config.toml
normalize_top_k = true
balance_loss = 0.0182
n_head = 2
norm = "rmsnorm"
rope_fraction = 1.0
qk_norm = false
extras = ["capped logits"]
warmup_steps = 200
decay_fraction = 0.609
Below are experts of layer 9 (counted from 0) of a mixture-of-experts language model. Rows are named router (the router's row for the expert), gate (a neuron's input weights, with its number), up (a neuron's input weights, with its number), down (a neuron's output weights, with its number) and show model dimensions 0-255. Each number is 200 + 40 x the weight over its row's rms, rounded and kept within 0 to 999.
After each expert's rows: "comes after" lists some tokens at least twice as common just before its tokens as in all text; "raises" lists some tokens whose logits its average output raises strongly, later layers aside. This comes from a sample of Wikipedia text that the model never trained on. Tokens count by the router's weight.

# expert 6
router,196,149,133,172,256,138,224,175,236,268,134,260,176,249,209,238,183,181,248,181,205,187,228,200,172,254,124,155,219,217,193,228,265,218,137,162,195,186,202,126,179,159,244,181,250,133,227,212,161,216,129,253,209,204,191,178,248,267,155,236,183,151,235,234,188,172,232,248,187,231,171,104,162,147,183,185,198,147,290,234,193,158,203,171,273,124,236,161,153,179,237,210,197,185,184,281,159,268,187,184,127,229,240,220,154,197,227,153,185,153,241,174,166,233,150,279,141,228,189,128,171,201,190,207,275,263,218,235,239,245,225,209,211,191,243,179,166,164,162,158,139,168,201,275,211,158,225,167,185,258,195,203,210,222,149,212,138,206,196,238,171,156,162,165,184,202,170,193,90,265,245,148,227,210,265,196,204,231,227,197,181,169,205,182,129,107,229,263,203,178,202,118,201,213,210,239,229,151,118,230,238,181,125,203,222,215,202,198,153,216,209,237,175,147,221,187,147,224,229,269,210,182,275,253,180,173,161,170,221,145,268,221,259,199,194,215,174,236,209,167,199,190,264,157,243,182,180,190,137,191,261,181,228,191,176,157
gate0,194,151,235,189,178,221,215,236,194,175,176,199,158,256,187,204,176,151,186,233,124,156,107,205,277,263,238,290,269,254,139,237,160,267,140,195,190,151,176,170,185,109,213,252,223,245,167,191,184,227,177,152,167,243,179,201,185,221,180,260,186,152,218,232,189,203,146,170,171,165,123,160,249,176,217,154,227,260,234,218,214,303,222,148,149,143,253,160,173,260,184,155,209,145,231,145,120,215,181,164,168,178,131,206,160,195,253,226,220,206,229,158,192,167,165,274,194,229,235,201,149,238,263,155,210,225,288,219,247,215,203,270,219,167,211,230,196,211,156,181,201,202,187,216,181,203,228,231,196,173,228,201,189,178,179,162,240,197,235,225,227,175,176,204,181,213,213,279,154,139,221,213,190,156,302,198,113,188,253,227,221,290,146,184,212,253,196,228,152,183,235,205,253,176,189,225,175,168,155,155,203,171,147,231,197,161,192,200,205,210,259,286,131,258,200,160,138,265,213,230,301,222,203,188,197,206,154,190,244,188,190,222,261,228,144,211,197,182,168,235,200,119,178,187,244,182,235,232,139,211,175,297,152,247,197,150
up0,195,192,268,225,236,118,149,199,161,212,265,176,171,191,123,167,153,229,239,243,159,188,178,221,207,232,214,219,228,273,169,263,183,238,187,208,217,191,229,158,99,127,212,250,207,261,244,210,194,228,223,182,222,274,211,186,137,187,199,222,215,110,266,134,217,196,210,192,190,220,164,175,151,205,192,155,246,246,229,279,249,195,200,165,140,234,220,160,214,259,142,197,159,175,195,210,182,155,186,163,147,320,265,174,196,239,168,236,217,225,195,202,202,99,230,290,204,203,236,258,176,236,190,163,243,245,226,236,222,188,163,206,249,148,200,248,200,168,184,182,229,196,163,150,235,251,225,164,281,108,225,201,246,131,151,203,224,258,209,222,217,161,191,214,197,184,202,253,196,146,220,247,178,197,236,302,147,161,223,138,141,235,198,141,188,256,164,220,167,158,140,202,240,260,234,230,262,191,213,183,146,194,139,209,165,141,179,166,230,206,190,274,158,227,166,187,249,214,213,237,202,246,189,93,175,164,164,213,241,238,216,234,255,213,165,215,179,175,208,217,162,122,187,152,176,177,191,128,216,226,237,170,189,164,122,173
down0,161,193,212,228,191,215,212,94,184,284,187,193,162,226,205,128,310,247,220,254,175,214,197,263,187,243,223,179,135,183,224,158,190,178,179,166,195,258,249,188,267,180,143,203,214,207,239,166,182,226,227,171,189,194,224,196,229,197,205,152,293,137,184,253,178,178,218,229,165,185,212,195,136,258,196,224,224,200,185,118,213,180,193,169,213,198,180,193,133,168,156,169,229,181,217,150,152,193,211,220,152,188,260,214,202,223,95,239,166,186,130,242,244,178,192,144,178,183,216,213,256,183,222,99,254,159,202,222,171,253,173,238,134,196,245,164,225,216,159,235,154,234,285,250,192,185,152,244,207,142,266,151,286,188,218,158,209,189,239,269,147,154,149,235,210,236,206,226,185,247,176,152,137,222,151,277,214,158,229,152,184,250,299,195,184,186,171,233,288,254,219,222,232,314,183,202,202,248,237,198,243,256,233,217,179,231,237,238,226,236,259,208,170,187,244,153,204,144,261,260,211,140,205,207,223,198,226,182,217,235,239,193,210,203,232,181,147,226,169,145,146,175,190,111,178,187,207,123,109,206,191,221,163,192,197,197
comes after: "-", " the", " a", " and", " (", " to"
raises: "ct", "t", " |", "ag", "ff", "lu"

# expert 43
router,246,177,134,174,226,176,238,208,243,186,115,192,186,169,251,269,228,207,206,144,188,254,242,175,213,201,165,136,207,220,216,215,251,209,134,193,199,225,145,171,157,140,267,132,173,209,212,278,204,196,180,225,160,247,205,170,218,168,103,220,221,162,256,244,210,196,255,202,150,191,170,181,197,203,110,157,147,168,216,239,195,194,192,193,208,166,198,226,271,239,230,243,243,215,135,272,208,277,181,138,117,177,191,187,172,161,228,128,174,174,201,174,174,199,171,180,165,240,233,184,183,201,185,192,290,207,255,228,213,233,281,218,152,236,188,202,191,145,175,182,139,147,236,296,219,181,240,237,167,207,276,190,215,229,176,214,155,202,186,264,194,182,199,201,131,143,175,210,105,271,190,172,230,265,223,178,229,241,237,156,253,191,165,196,149,154,232,249,254,221,252,159,153,207,225,220,199,169,173,287,203,156,148,207,123,221,183,210,197,243,207,261,216,214,236,184,160,296,232,224,246,199,221,202,163,131,172,205,180,202,240,229,192,182,176,215,179,176,231,142,174,191,194,153,248,168,173,220,84,233,287,148,305,232,193,213
gate0,209,141,185,241,177,218,221,181,171,246,228,143,253,170,195,190,206,221,226,170,194,228,144,251,219,217,242,178,210,256,199,202,218,152,154,223,147,173,135,190,254,250,218,169,223,264,190,167,232,191,215,236,232,210,215,146,201,242,157,248,162,272,222,250,149,165,205,183,244,204,210,98,203,207,202,160,174,212,106,164,227,180,268,192,159,162,241,228,207,199,223,173,166,139,157,163,239,209,174,227,166,194,192,129,141,197,212,215,206,186,201,201,189,224,199,217,221,143,172,195,148,281,253,204,191,157,228,217,105,195,265,144,220,162,279,204,175,209,164,224,250,148,207,262,251,268,226,248,214,206,210,291,125,195,133,168,129,153,189,232,272,199,219,201,171,167,181,233,274,145,198,251,259,216,185,217,236,219,112,90,215,138,161,209,209,213,271,204,211,304,256,164,226,280,209,181,182,166,216,269,167,213,268,162,192,95,188,218,186,223,222,177,170,128,170,169,162,183,284,194,220,133,227,242,170,189,154,151,267,258,231,190,182,151,200,190,244,175,158,204,244,182,231,211,216,165,202,223,189,162,193,122,238,152,165,180
up0,213,139,237,224,195,192,228,161,169,133,251,261,145,229,263,199,214,175,168,148,229,201,177,192,216,263,167,222,190,189,180,213,235,185,129,259,174,183,225,182,148,172,147,180,206,246,174,204,184,207,202,225,172,178,212,198,161,187,236,193,203,169,237,179,200,166,202,158,180,203,212,215,295,218,115,278,131,196,204,115,217,158,171,216,178,197,264,220,215,148,236,197,198,169,241,164,315,226,183,216,175,302,135,195,180,183,146,232,163,186,228,204,204,216,217,259,212,225,211,165,185,177,194,228,288,198,243,198,228,173,183,192,187,234,154,234,268,241,176,223,207,139,186,178,217,191,197,264,210,212,272,238,205,199,165,130,125,213,229,167,248,171,202,177,107,201,232,198,214,238,153,170,176,175,132,267,182,170,202,151,270,233,244,171,179,163,241,257,200,192,201,114,171,271,296,225,154,167,206,270,164,184,156,231,238,225,258,183,285,210,159,207,277,297,212,175,204,163,193,161,255,186,73,253,189,190,221,187,222,202,156,197,181,185,226,217,202,192,213,130,169,237,230,182,176,87,158,259,146,232,162,267,158,132,197,211
down0,303,243,154,209,216,221,198,136,158,234,189,258,223,179,232,234,131,146,162,216,301,192,167,148,232,235,167,255,210,194,156,222,265,141,142,232,178,209,136,177,260,121,227,178,174,151,112,232,189,162,210,127,235,173,171,170,169,272,250,243,229,215,148,171,186,185,217,187,178,234,147,217,158,146,176,180,219,272,221,159,199,165,271,225,176,135,151,160,166,209,221,194,187,187,91,137,236,179,241,248,145,244,209,139,261,207,242,172,191,245,240,195,160,246,144,240,242,226,264,201,175,212,258,178,239,180,162,187,217,150,214,174,174,190,132,197,230,235,228,198,243,178,257,238,225,245,244,209,193,141,134,213,244,104,225,146,215,152,167,214,131,249,232,234,196,145,232,307,193,230,148,159,244,180,166,227,209,256,223,182,196,178,227,186,210,237,210,222,173,181,215,150,241,196,226,196,87,200,222,209,164,199,173,229,181,148,236,221,175,163,273,146,238,241,187,248,236,163,201,193,135,155,196,240,145,153,158,186,204,137,184,165,227,163,238,206,190,243,233,248,185,195,185,198,202,199,169,226,141,239,198,186,228,161,149,153
comes after: " of", " |", ",", " in", " the", " \""
raises: "s", "sa", "st", "is", "si", "se"

# expert 25
router,238,130,137,162,215,186,252,253,252,198,119,178,180,242,203,206,176,216,210,258,167,207,215,123,194,292,136,164,242,145,246,229,179,226,177,204,180,202,139,140,166,153,184,169,203,201,189,270,180,245,123,195,210,240,208,122,262,157,118,221,195,162,217,229,163,167,241,175,199,195,206,139,242,195,187,118,144,179,199,207,180,213,166,254,280,164,211,144,227,141,269,170,158,208,154,226,196,259,179,162,129,239,195,179,209,184,226,128,153,171,268,161,147,235,175,166,153,188,193,205,141,218,169,171,234,265,231,237,236,250,215,213,175,253,222,176,166,154,167,197,203,158,136,262,208,151,218,223,182,218,255,233,175,217,202,185,207,149,187,258,173,205,175,195,159,169,144,185,154,238,240,224,190,151,221,211,121,215,182,190,209,229,170,202,144,157,172,217,200,251,223,162,173,174,185,181,253,157,194,206,257,139,151,204,215,275,151,200,127,238,202,202,215,115,203,179,113,248,202,242,228,153,260,173,105,141,204,240,224,195,209,227,244,191,213,242,152,271,224,134,194,215,206,233,207,175,142,142,117,242,289,182,247,218,184,144
gate0,138,228,139,245,224,144,243,185,183,201,185,172,204,298,156,161,229,198,164,177,186,174,211,170,220,269,211,170,207,184,280,229,224,132,191,154,225,233,150,228,259,150,246,219,298,206,263,190,153,249,204,274,239,241,255,212,198,209,182,197,198,198,225,167,181,227,220,195,236,199,153,158,131,162,149,265,187,216,137,141,217,176,191,264,262,186,208,177,172,159,221,230,218,209,137,180,250,247,228,118,184,182,240,197,206,117,227,182,220,171,193,166,210,156,135,199,245,240,148,146,211,183,163,257,180,187,260,160,160,283,282,214,162,202,180,252,190,186,212,140,226,185,106,255,188,203,196,159,204,220,186,216,198,195,128,159,217,236,182,258,179,193,151,192,150,189,245,172,195,247,171,191,162,276,167,215,183,208,205,175,173,167,139,191,177,158,207,208,200,256,205,251,183,248,243,224,173,155,181,204,235,183,118,235,192,229,161,195,204,217,218,154,212,200,245,128,219,270,210,267,202,111,226,189,186,178,218,188,166,156,182,181,176,77,221,185,96,187,213,236,281,221,131,195,198,148,180,116,196,233,104,185,212,152,114,202
up0,186,134,241,156,257,201,196,241,260,160,234,216,162,180,118,173,237,227,234,150,217,188,210,241,160,203,231,186,225,261,181,211,185,227,210,224,191,154,191,234,170,205,217,199,147,233,160,206,258,181,239,163,196,198,178,156,211,197,201,233,119,182,144,185,191,183,172,154,192,280,220,162,228,224,238,232,238,165,220,130,255,229,213,132,199,183,191,175,241,139,177,215,180,197,200,202,163,204,142,191,156,234,132,259,154,264,154,323,172,214,210,273,172,181,232,168,162,198,180,218,166,275,203,220,262,191,106,205,270,219,205,209,178,165,171,227,181,180,221,240,118,179,266,211,199,214,168,175,238,121,153,198,202,213,233,263,196,224,212,147,165,116,235,231,219,198,205,211,267,170,218,273,144,149,226,267,160,241,189,241,239,238,168,181,174,238,183,133,194,151,244,191,247,177,186,250,195,280,217,259,136,208,280,228,137,182,168,175,163,200,247,268,216,162,159,274,185,192,211,208,238,213,207,264,206,206,176,185,195,256,215,271,245,176,185,213,337,285,179,185,91,190,159,150,160,181,238,149,224,219,245,235,172,241,220,204
down0,231,206,247,148,150,214,121,172,224,163,134,168,207,186,201,186,172,202,234,208,180,219,179,142,288,176,201,265,199,246,143,259,158,196,173,233,220,254,195,217,246,220,184,212,103,216,196,218,210,214,214,218,179,173,171,229,230,204,282,227,251,140,161,224,216,233,265,243,180,205,197,215,278,278,145,154,187,170,228,186,245,184,222,176,235,193,204,176,246,231,219,157,230,223,158,254,197,240,161,318,237,234,174,169,263,267,212,207,244,126,251,222,197,218,213,141,176,190,252,214,108,268,249,155,225,229,163,199,261,222,163,162,109,201,196,192,241,177,243,197,175,168,170,251,237,222,262,218,178,178,232,198,118,214,163,280,172,195,162,102,126,184,211,200,205,266,210,263,150,219,191,196,250,170,176,220,250,211,244,191,221,217,245,167,170,227,208,138,237,143,218,249,241,136,242,182,235,202,277,210,288,214,227,209,215,242,194,231,182,189,235,224,191,242,247,194,189,167,242,214,260,164,238,156,153,203,198,232,277,250,205,263,180,170,166,238,167,221,172,215,188,251,235,198,183,299,165,231,242,191,179,199,201,190,137,316
comes after: " the", " of", " ", " and", " in", ":"
raises: "o", "er", "el", "ick"

# expert 1
router,227,162,141,126,176,185,165,219,226,142,182,181,226,201,220,179,219,221,218,187,206,197,280,194,236,244,177,221,218,231,241,192,211,241,237,270,176,161,191,178,176,171,191,221,201,186,222,192,181,206,208,232,261,259,234,156,219,204,151,248,168,154,268,252,188,193,205,223,165,194,129,227,264,137,220,180,200,153,294,265,201,142,222,255,217,150,253,179,222,219,179,220,183,168,213,212,120,192,131,160,186,199,213,224,205,163,197,170,136,141,248,149,91,233,168,173,102,217,191,202,162,145,161,186,230,246,268,205,204,242,214,229,184,248,240,141,102,155,163,205,163,183,166,233,180,207,234,261,230,279,176,229,197,246,176,216,218,141,215,223,126,197,200,139,156,190,162,208,169,272,236,197,219,201,231,230,187,217,288,175,262,202,179,141,180,199,262,281,257,212,214,116,123,103,218,232,206,189,145,189,198,225,115,254,226,277,167,210,200,227,205,213,207,163,211,239,155,219,212,288,245,228,210,229,209,154,126,176,185,185,276,224,214,145,228,249,125,172,198,214,249,183,222,175,211,156,205,207,105,183,247,199,237,195,118,202
gate0,247,224,164,121,223,217,125,223,213,205,202,201,230,227,296,154,237,218,227,235,191,239,209,245,174,232,124,177,241,158,182,255,180,183,159,156,181,139,213,179,153,140,166,150,234,169,206,195,187,187,247,180,176,190,181,120,157,221,204,195,206,272,281,253,222,239,169,186,151,248,193,193,212,219,208,237,197,245,169,224,198,177,190,130,208,220,109,223,150,280,157,240,154,167,175,201,219,114,177,238,177,180,256,269,227,253,223,254,214,177,263,252,182,216,190,181,187,176,203,128,199,139,192,233,218,247,184,195,187,210,206,260,227,217,154,192,141,237,157,255,216,188,186,175,209,230,289,240,207,237,124,124,182,174,174,134,140,222,152,183,239,226,221,173,176,170,196,152,180,149,210,192,140,159,180,242,143,174,200,214,164,250,189,251,209,213,161,268,163,213,235,154,127,200,218,172,281,166,218,111,159,146,263,213,218,139,227,192,263,183,147,145,238,196,247,193,167,236,255,217,158,193,256,237,333,225,172,246,250,169,214,212,175,201,219,215,233,194,170,198,204,228,240,204,147,255,205,166,137,268,196,227,222,119,116,205
up0,196,206,216,207,230,200,184,147,149,156,220,235,203,85,185,213,157,156,207,172,202,183,226,196,159,194,221,266,142,248,261,207,250,205,221,220,189,235,198,205,242,246,203,263,247,211,203,182,164,256,184,203,206,214,231,281,265,193,237,158,176,193,251,147,170,239,212,277,243,174,233,207,182,209,243,220,213,133,194,180,78,94,171,322,167,194,256,197,187,209,215,157,237,162,203,239,230,321,211,230,234,206,130,135,180,187,204,115,171,187,157,147,168,222,196,239,285,208,234,228,243,248,213,128,157,177,218,185,199,201,225,222,181,144,225,209,252,158,234,202,204,215,158,167,200,113,168,244,217,134,268,224,254,225,210,250,261,199,240,153,208,208,187,149,211,259,227,235,215,251,191,195,221,225,139,221,210,199,191,240,265,207,257,208,175,216,217,142,229,237,196,287,209,241,213,193,153,234,164,305,234,204,151,227,226,262,216,166,179,226,231,193,175,173,181,193,243,221,187,204,178,148,149,134,142,185,158,147,143,162,163,148,271,145,224,158,202,217,211,218,145,144,209,192,217,146,193,269,258,164,211,255,223,167,192,227
down0,113,151,272,117,214,186,284,252,193,173,144,199,260,208,174,233,164,161,203,171,214,201,193,220,187,174,205,146,263,160,140,186,285,154,264,147,152,210,257,191,203,194,190,199,228,182,178,264,144,161,192,295,162,165,204,239,194,169,249,168,200,217,274,172,170,184,183,223,141,217,194,210,172,252,172,211,190,282,162,193,246,199,231,233,185,171,124,219,280,245,150,208,166,150,188,225,207,206,206,192,229,201,178,275,206,240,246,157,180,219,197,167,199,155,165,214,224,214,243,172,198,165,153,243,170,235,210,146,137,129,210,162,226,235,227,226,262,174,274,218,160,228,193,166,150,263,240,138,124,236,285,143,241,176,236,222,191,118,214,323,211,219,202,163,202,179,152,182,228,183,203,220,153,210,225,178,137,187,249,207,259,234,162,242,221,186,198,147,288,233,177,214,140,219,196,202,163,191,227,229,219,228,230,224,191,208,165,139,216,128,206,197,154,170,208,142,213,230,161,261,193,206,154,174,288,131,150,124,224,312,187,203,237,237,161,212,238,211,170,180,241,194,123,241,170,184,181,213,180,136,228,167,199,212,213,168
comes after: "=", "\n\n", " =", "See", ")", "Personal"
raises: "\n", "\n\n", " and", "=", ",", " in"

# expert 20
router,247,94,143,141,224,135,249,240,213,182,136,173,188,209,190,225,154,149,246,189,211,265,216,170,250,235,141,165,239,159,190,199,192,234,164,234,154,143,189,90,171,172,252,215,141,201,196,309,209,212,157,258,215,262,190,170,234,190,177,205,180,176,276,297,250,209,251,192,149,202,162,174,246,131,201,172,167,227,227,234,150,148,205,271,222,120,241,157,242,154,243,246,201,183,184,257,140,247,200,166,118,249,206,212,177,156,168,180,151,219,179,199,181,212,167,156,194,223,206,167,145,214,165,148,277,201,212,220,189,244,262,206,211,215,250,159,210,147,172,192,174,167,219,250,244,197,239,255,195,206,258,237,194,189,154,209,172,181,175,213,177,219,227,175,118,145,206,204,189,234,280,167,223,179,236,199,179,233,237,159,176,203,136,172,200,122,201,210,200,197,262,167,179,161,223,211,184,176,146,172,214,126,161,235,176,230,201,145,168,266,159,275,188,193,233,204,148,249,197,171,202,169,275,216,183,121,177,178,209,216,201,261,272,190,186,210,147,243,214,222,231,229,183,157,222,162,177,230,139,268,295,214,268,237,126,194
gate0,157,185,168,249,222,181,173,168,175,282,175,154,200,186,116,140,215,163,266,211,188,126,200,147,202,133,251,196,226,182,270,210,157,213,153,200,149,187,239,124,170,200,152,263,199,193,286,176,207,179,134,262,171,266,280,223,211,239,190,183,182,193,160,212,184,241,182,131,197,168,215,159,260,204,154,189,205,248,197,142,216,163,147,233,68,141,192,236,155,228,177,222,211,192,149,240,206,253,184,206,226,236,248,233,128,231,182,161,265,233,170,217,148,238,183,224,198,167,102,184,174,203,225,225,240,237,158,223,176,208,219,178,271,165,182,119,192,217,129,171,156,167,208,242,152,219,186,146,180,179,234,204,271,208,215,224,202,196,208,222,161,265,235,237,227,124,224,249,155,157,247,194,223,253,223,234,205,226,259,197,117,214,194,165,147,207,204,235,232,200,245,219,136,308,248,259,242,178,169,194,203,220,238,241,233,237,294,179,199,179,220,200,245,197,238,162,184,247,272,176,204,180,153,236,276,218,193,173,178,177,164,227,250,187,215,252,264,205,201,236,213,232,145,239,229,178,225,181,170,275,283,250,189,239,164,189
up0,203,224,195,189,226,240,258,239,258,172,152,184,238,183,228,281,162,165,136,200,222,198,235,241,232,248,111,272,185,191,247,267,215,169,191,178,229,141,241,262,231,194,223,186,171,95,157,151,159,225,248,215,313,127,216,215,208,189,183,178,214,236,207,140,221,203,236,247,207,240,121,257,142,172,225,191,187,134,233,236,213,227,167,176,217,212,161,181,197,237,149,204,206,227,216,205,183,183,230,223,109,164,187,216,249,223,215,219,110,184,200,209,236,216,180,166,196,210,268,229,222,220,240,128,125,151,247,197,239,198,205,171,170,220,212,200,252,195,244,255,281,255,214,152,199,180,253,264,240,165,211,210,232,222,203,145,179,225,113,183,204,133,193,142,188,248,170,180,268,203,235,171,201,250,189,195,271,189,163,263,226,214,245,168,219,260,185,177,131,212,152,125,279,146,170,170,159,226,247,176,178,151,195,197,217,156,185,169,151,308,215,231,183,174,185,230,239,218,200,308,166,251,234,213,101,228,194,220,151,191,239,240,195,166,182,200,188,179,270,161,132,211,277,138,191,197,227,169,252,153,179,195,187,203,185,180
down0,172,241,129,155,205,182,183,174,140,205,224,217,160,190,306,175,134,214,165,141,216,199,245,177,233,172,242,209,233,210,160,197,196,238,253,259,178,185,189,258,151,190,206,143,186,206,245,178,248,148,233,182,169,177,150,245,232,176,179,235,258,283,179,188,181,243,205,146,145,220,149,119,210,119,179,174,235,149,222,189,199,180,220,135,235,245,285,107,251,221,200,218,202,228,199,165,183,218,209,173,177,176,131,102,261,302,147,259,203,144,188,155,174,207,146,250,188,204,193,144,179,203,131,144,215,175,224,200,221,154,221,176,187,235,218,256,141,225,197,213,235,176,208,200,319,119,184,184,219,235,219,205,191,222,231,144,194,186,152,186,103,167,189,159,192,223,196,210,104,273,220,224,204,135,174,212,274,158,188,205,194,251,216,151,213,210,240,201,199,186,197,192,272,137,211,239,178,236,196,140,243,186,218,169,172,192,199,216,209,230,241,294,172,181,262,163,249,206,188,198,184,200,252,183,174,262,123,168,214,223,272,223,166,194,195,163,193,280,235,150,200,213,143,210,195,223,204,221,309,222,215,170,123,192,225,170
comes after: " |", " the", "|", ":", " in", "\n "
raises: " and", ".", "-", " U"

# expert 35
router,242,184,129,191,221,203,209,220,220,225,134,216,243,221,206,254,191,222,246,167,208,259,214,226,237,211,193,171,266,144,208,228,243,229,161,228,151,268,176,160,210,164,264,160,133,257,198,269,182,181,149,197,252,196,256,163,247,158,159,243,190,123,209,269,180,194,250,264,206,187,172,193,265,175,208,210,196,168,277,202,118,127,182,256,229,180,210,208,204,184,242,243,220,155,171,194,172,295,188,176,167,214,228,191,129,201,204,145,247,157,235,173,142,183,149,167,163,189,145,218,207,250,167,178,194,155,195,313,233,211,224,207,213,221,238,238,187,143,187,122,202,192,142,227,194,200,250,183,178,240,182,195,209,202,207,215,173,169,141,229,133,263,167,160,211,249,175,238,203,239,269,219,236,181,308,210,214,235,194,195,232,212,137,163,180,137,287,212,219,212,320,184,232,143,245,189,169,138,133,207,205,104,109,204,217,203,89,138,189,195,143,221,208,196,186,245,178,228,279,209,235,188,202,248,185,139,184,205,185,263,262,204,219,182,228,240,209,244,199,163,191,226,209,204,148,183,215,200,137,238,225,210,214,238,189,113
gate0,174,207,77,257,201,226,138,152,232,205,223,161,214,155,128,211,152,212,157,189,129,190,227,215,201,153,209,202,241,218,143,194,204,194,219,141,211,170,200,120,268,227,156,163,153,168,253,198,234,195,176,158,253,220,202,219,242,126,187,242,263,240,177,221,177,153,247,218,193,182,208,207,253,255,172,189,245,203,210,233,187,197,97,261,210,218,94,239,243,216,218,247,205,268,190,161,259,208,174,251,248,236,227,180,182,240,115,212,174,187,188,230,176,230,159,216,252,155,234,188,197,227,218,177,206,236,305,238,225,206,228,238,218,220,213,106,228,207,158,162,153,174,238,199,252,154,256,191,222,217,214,175,241,219,247,219,134,220,220,237,195,229,281,184,243,235,169,247,210,82,156,160,96,179,198,190,198,188,273,160,295,257,260,231,150,228,218,199,157,190,275,208,225,229,196,226,192,122,151,175,209,252,128,188,182,182,156,189,211,177,178,215,196,238,235,201,222,242,158,202,190,187,252,178,224,226,270,298,189,241,203,177,202,245,195,275,191,182,183,153,194,193,244,170,227,203,240,202,299,213,180,232,187,155,242,162
up0,244,180,188,247,152,182,223,265,198,156,269,267,186,184,115,221,234,223,155,104,181,208,237,224,130,210,208,188,220,270,226,184,214,183,181,235,140,202,233,188,296,202,108,192,231,151,241,200,227,176,157,175,209,144,233,174,203,150,200,138,285,219,203,175,186,206,249,193,185,225,211,257,186,181,231,162,219,170,169,243,260,268,137,188,222,248,159,176,251,251,143,184,176,226,248,201,150,297,194,224,215,244,198,167,151,205,218,215,175,140,177,129,196,203,150,174,161,188,187,153,184,143,268,216,230,197,197,230,213,145,233,205,202,247,170,183,246,264,260,224,198,204,281,186,174,216,186,121,168,160,232,218,133,244,192,208,198,216,216,211,116,230,195,206,178,210,195,189,214,270,247,204,158,154,178,245,158,183,141,225,245,235,186,275,227,224,157,171,241,148,201,167,211,281,179,218,271,203,211,255,223,168,164,185,249,230,190,266,208,214,163,193,160,232,130,247,232,153,253,235,181,260,258,231,266,231,250,151,219,200,130,184,71,247,253,195,242,160,167,146,280,226,192,203,269,194,185,252,187,189,195,247,176,158,195,208
down0,241,171,197,211,265,170,188,269,206,190,155,251,192,224,233,244,147,146,281,247,171,174,167,213,203,217,189,163,187,192,212,267,261,224,201,204,265,215,217,191,174,211,228,94,197,224,276,239,242,127,183,262,242,170,253,208,176,185,189,192,215,189,225,220,219,197,159,145,239,191,156,225,210,173,154,213,245,184,201,184,164,185,172,224,213,168,109,246,198,195,174,225,219,245,131,197,225,142,171,178,211,235,177,246,220,248,258,204,145,191,142,160,240,245,238,210,185,180,206,243,169,207,243,195,234,148,151,131,150,153,169,212,135,188,174,228,233,151,249,174,185,207,278,218,167,212,206,309,232,239,220,191,226,246,160,172,289,216,165,223,176,225,201,176,219,211,152,247,143,146,117,186,229,210,213,242,170,211,173,226,232,162,194,202,158,141,204,159,291,196,242,158,175,221,183,154,218,132,182,237,237,99,197,203,151,191,207,62,231,145,220,244,251,262,121,264,197,244,153,258,217,170,97,225,191,179,205,175,172,253,199,211,265,238,192,192,214,193,254,271,154,268,220,184,167,162,154,242,228,202,280,194,163,218,242,215
comes after: "\n\n", "|", " a", " as", " for", " with"
raises: "=", "Scientific", " fire", "-"